Below are experts of layer 10 (counted from 0) of a mixture-of-experts language model. Rows are named router (the router's row for the expert), up (a neuron's input weights, with its number), down (a neuron's output weights, with its number) and show model dimensions 0-95. Each number is 128 + 24 x the weight over its row's rms, rounded and kept within 0 to 255. Numbers have three digits each.
After each expert's rows: a language model's description of what the expert responds to; "mostly gets" lists some tokens that are sent to it at least half of the time. This comes from a sample of Wikipedia text that the model never trained on.

# expert 27
router:139144133141157123164151149170163112133108175146157173139114132120152114104103146143146161106117101100141083141129096099127111138132102121130094161116165111139112112132139121147110125143185112134130090151189102129159085128128139102156082159126148140153140126129126145174133122094112174117
up10:097096118116135108114118116134164125143087128118148108150095142143150153177150112128126125150123092156068155168112103129114139127164102125114181128139140151150103070125105099115135131124096144143116134146157130114133175155148096123152104115116126146134094091129090103171084155149148153115
down10:175138158159132112121114125136129088096131113097118100130113125139121110100128149172150145164189103137119125134143141145135133157131124085059134124174119092159118105133119135136146074161111071118113136124140136133178110136133156146152136141158149119125105152147119165139090148151123116090
Infobox and list line breaks
mostly gets: "- •", "- Head", "\n", "- Pro", "- In", "- Al"

# expert 14
router:189136127104129114114117176155117109139110151135137160088111120125077139145125079133136126139122119154143159095121131163151122167113085140144096128108135094129152110136167104100134146145157174162123126130110133122149111166151062098147151155115069133143137135163137151115108139131125108135
up0:145150163144128113082150130105123150125123156116131134140119134123144136100083134117172088137130109147114136119098134133142127125124155118128076128112131063135122106143142085131146084142143117146078107086148087127148133142125125106168140181156124145107089133171144120108148177151169129089
down0:088184123131127098114106136132128125119163113102079117074107139111131118124066142088151078159084142147151114120126104134164097103123133082131141123135111127142113138111119119128148153140089109130132146117115134145157107085124134120112109139120144103136161153086146133077155138074155133144
St- word starts
mostly gets: " St", "St", "- St", "-st", " st", " | St"

# expert 24
router:158114119162168117126138119118118159098106132143139172147114121138107137089099088145146083109100114125167136147095153121155143134148125106103159133164174122099126124109132125109077175112152108125126165072123115132088102168089126121142151073109121144125113105131135122153143123115126133175
up16:117129165143152103100126080126132153106101158166113170126160167149138152132134151158106096118116104138097087187157101139130136121144167125121139141119128150143115131183141165105120136114182125111110134117133101109073129123128113158160104101128108138126102125121074116132148144170098131118
down16:120154102122178103123106087123111145179145156114130115095130090135167147119112151103130143056147086168099121162151158081120147113151150125184105116123133160144114144152138093092121117111129132122140109103116118121135151132131125104109130102096162146140178090110124138126121161117143123133
Foreign-language letters
mostly gets: "ö", "ä", "а", "и", "ə", "ı"

# expert 30
router:101152134130179162102119152136126155108139137080142150117121135121148159146085081094147151148127144105096135139126112136119140143152136119172140169091098116170130118117078113094104138096084116135104113148104146172137150155156076123101115108133159126135144153135141087129147146150136163110
up16:116127192101104152146129140101144119102180134114111126152134081140118136136135119091150066119156144153102095158123095134165143118110161135101144159101129115119154111120115140140109140165173126120124093139109126127120111147127168180132156146150109146110115164071150112153127147118092147132
down16:150099177166108110129150136111134155166136199138116129104092148169095118138103148150138117136127155136133081149132125103140110131164099143094137113120151127122126099118099103169132141157123139112109154111099114157143113119120124125119179128105154131143132073108125114125130127087168066101
South Asian name syllables
mostly gets: " Raj", " Bh", "umar", " Hay", " place | ", " Singh"

# expert 29
router:108132122116108130119091164110104122098096175136120081129149120103119094144118097118117110119139092098133170143146129134128167160110113156117143158093110175170153133124143128164119132132148144114136127123166133147073134109130100135112148124197115112133141119119130081092094164161113132170
up0:157150118102152144130161098132134109128148136161119144111104125115163109143146174122113097142125109102152116082133134116149088130121178088126139127117103131125094126174181115127137121139123118080149107121168155130134175121117094146135086105160146104147059101104158140147149121132131161106
down0:133123084133129085114102106130145088126119163123125115131099098112082128149128134127162122027138137145136113151144136134141171128151154098118142124131132120156094099116124118115086151162127087127153079164120119114166108135136134146130192122137124119119083130144135124157128137124103099136
Verb stems
mostly gets: " allow", " kill", " chang", " caus", " offer", " learn"

# expert 26
router:150139110166164114141109177123173155151139133164129152132090132126118134113156110115138110115126110113126083119115175098147102162068165168133139106146124099109137095154095138125132108109143088141151126152128147089097101103117119128176134165117146129112145148137075083133121132116114152140
up0:130135130170102136164124133138149142147147142123120119158091120095114148106152106148117117143149124130102115109107135113113076136123165145116139139142122133187121121121144106148167119142116116128107181085129160132161106135153077128145152143082194141111131118106121122082127086108082172104
down0:149131153133130117153146102137100127156122116130137110139159148150142109157146161143106139131152180098147074123148128110129084124110100078134110111140132108126129145082153145123111104123104145127163125115117157094134134154119097115084102178163127169170098084065089140116137126114123137113
Closing punctuation
mostly gets: ");", "',", ";", "\",", ")", "), and"

# expert 15
router:150130128177144158155126155131154152148117116151126113107123137116132130145159172139134134133116107154127173139102124146118073086126104124135097100138133098112078118117162118108182170146124125128135116110117110164136165122108098102086088098124066134175134146139126133078125114140149141104
up0:107128123140148151103122118108138105100140167119101127144109091114127134150129122135135151225116130153140144090096134121138151090182099094082091151124144138161097109107150121130094124139161144136122100134124123161109119148152089119163140127130096158103156105140139096118143128122141076134
down0:129129139136152153110144139106110108089129157104095182134093122124093105156128101128149144170139103114105127132087120126172083142119111106109128133096128142083143170135130110098150157099102161124117111134158115085140141115072158139068111154133109137110107110122116172140132108115091124104
Word-initial letter f
mostly gets: " f", " | F", " F", " (f", "- F", ": F"

# expert 12
router:129120141057125121121156089113085127095125160125085148149137143115133118101133166133143101120134164130130078099128129133134169069112104125146144159093124148138082138121111127141117156128105123114114134141135080171130139120135141107115155083128154144143125119109158117066112127166156160135
up0:075153125154099166166133116163129136124166174157109136147164134121135116078160125117128127161093110088119145118118138116121143127140130112102100137180123117107090111193138123141140120137115153157128125080124135132162145143152131126090104120126116132154142123207154129100102110133124143139
down0:117176111131161142131155148144116095145088097104122133139149097114123105162116195127113141098153098109146103134144119146160132136097143102117139137152131104133171131142157099154059145137100096135126127094143103140156173109183112149122123140116116125117140141085100159136151110102155118152
Country and nationality stems
mostly gets: " Colomb", " Roman", "raq", " Croat", " Univers", "ri Lank"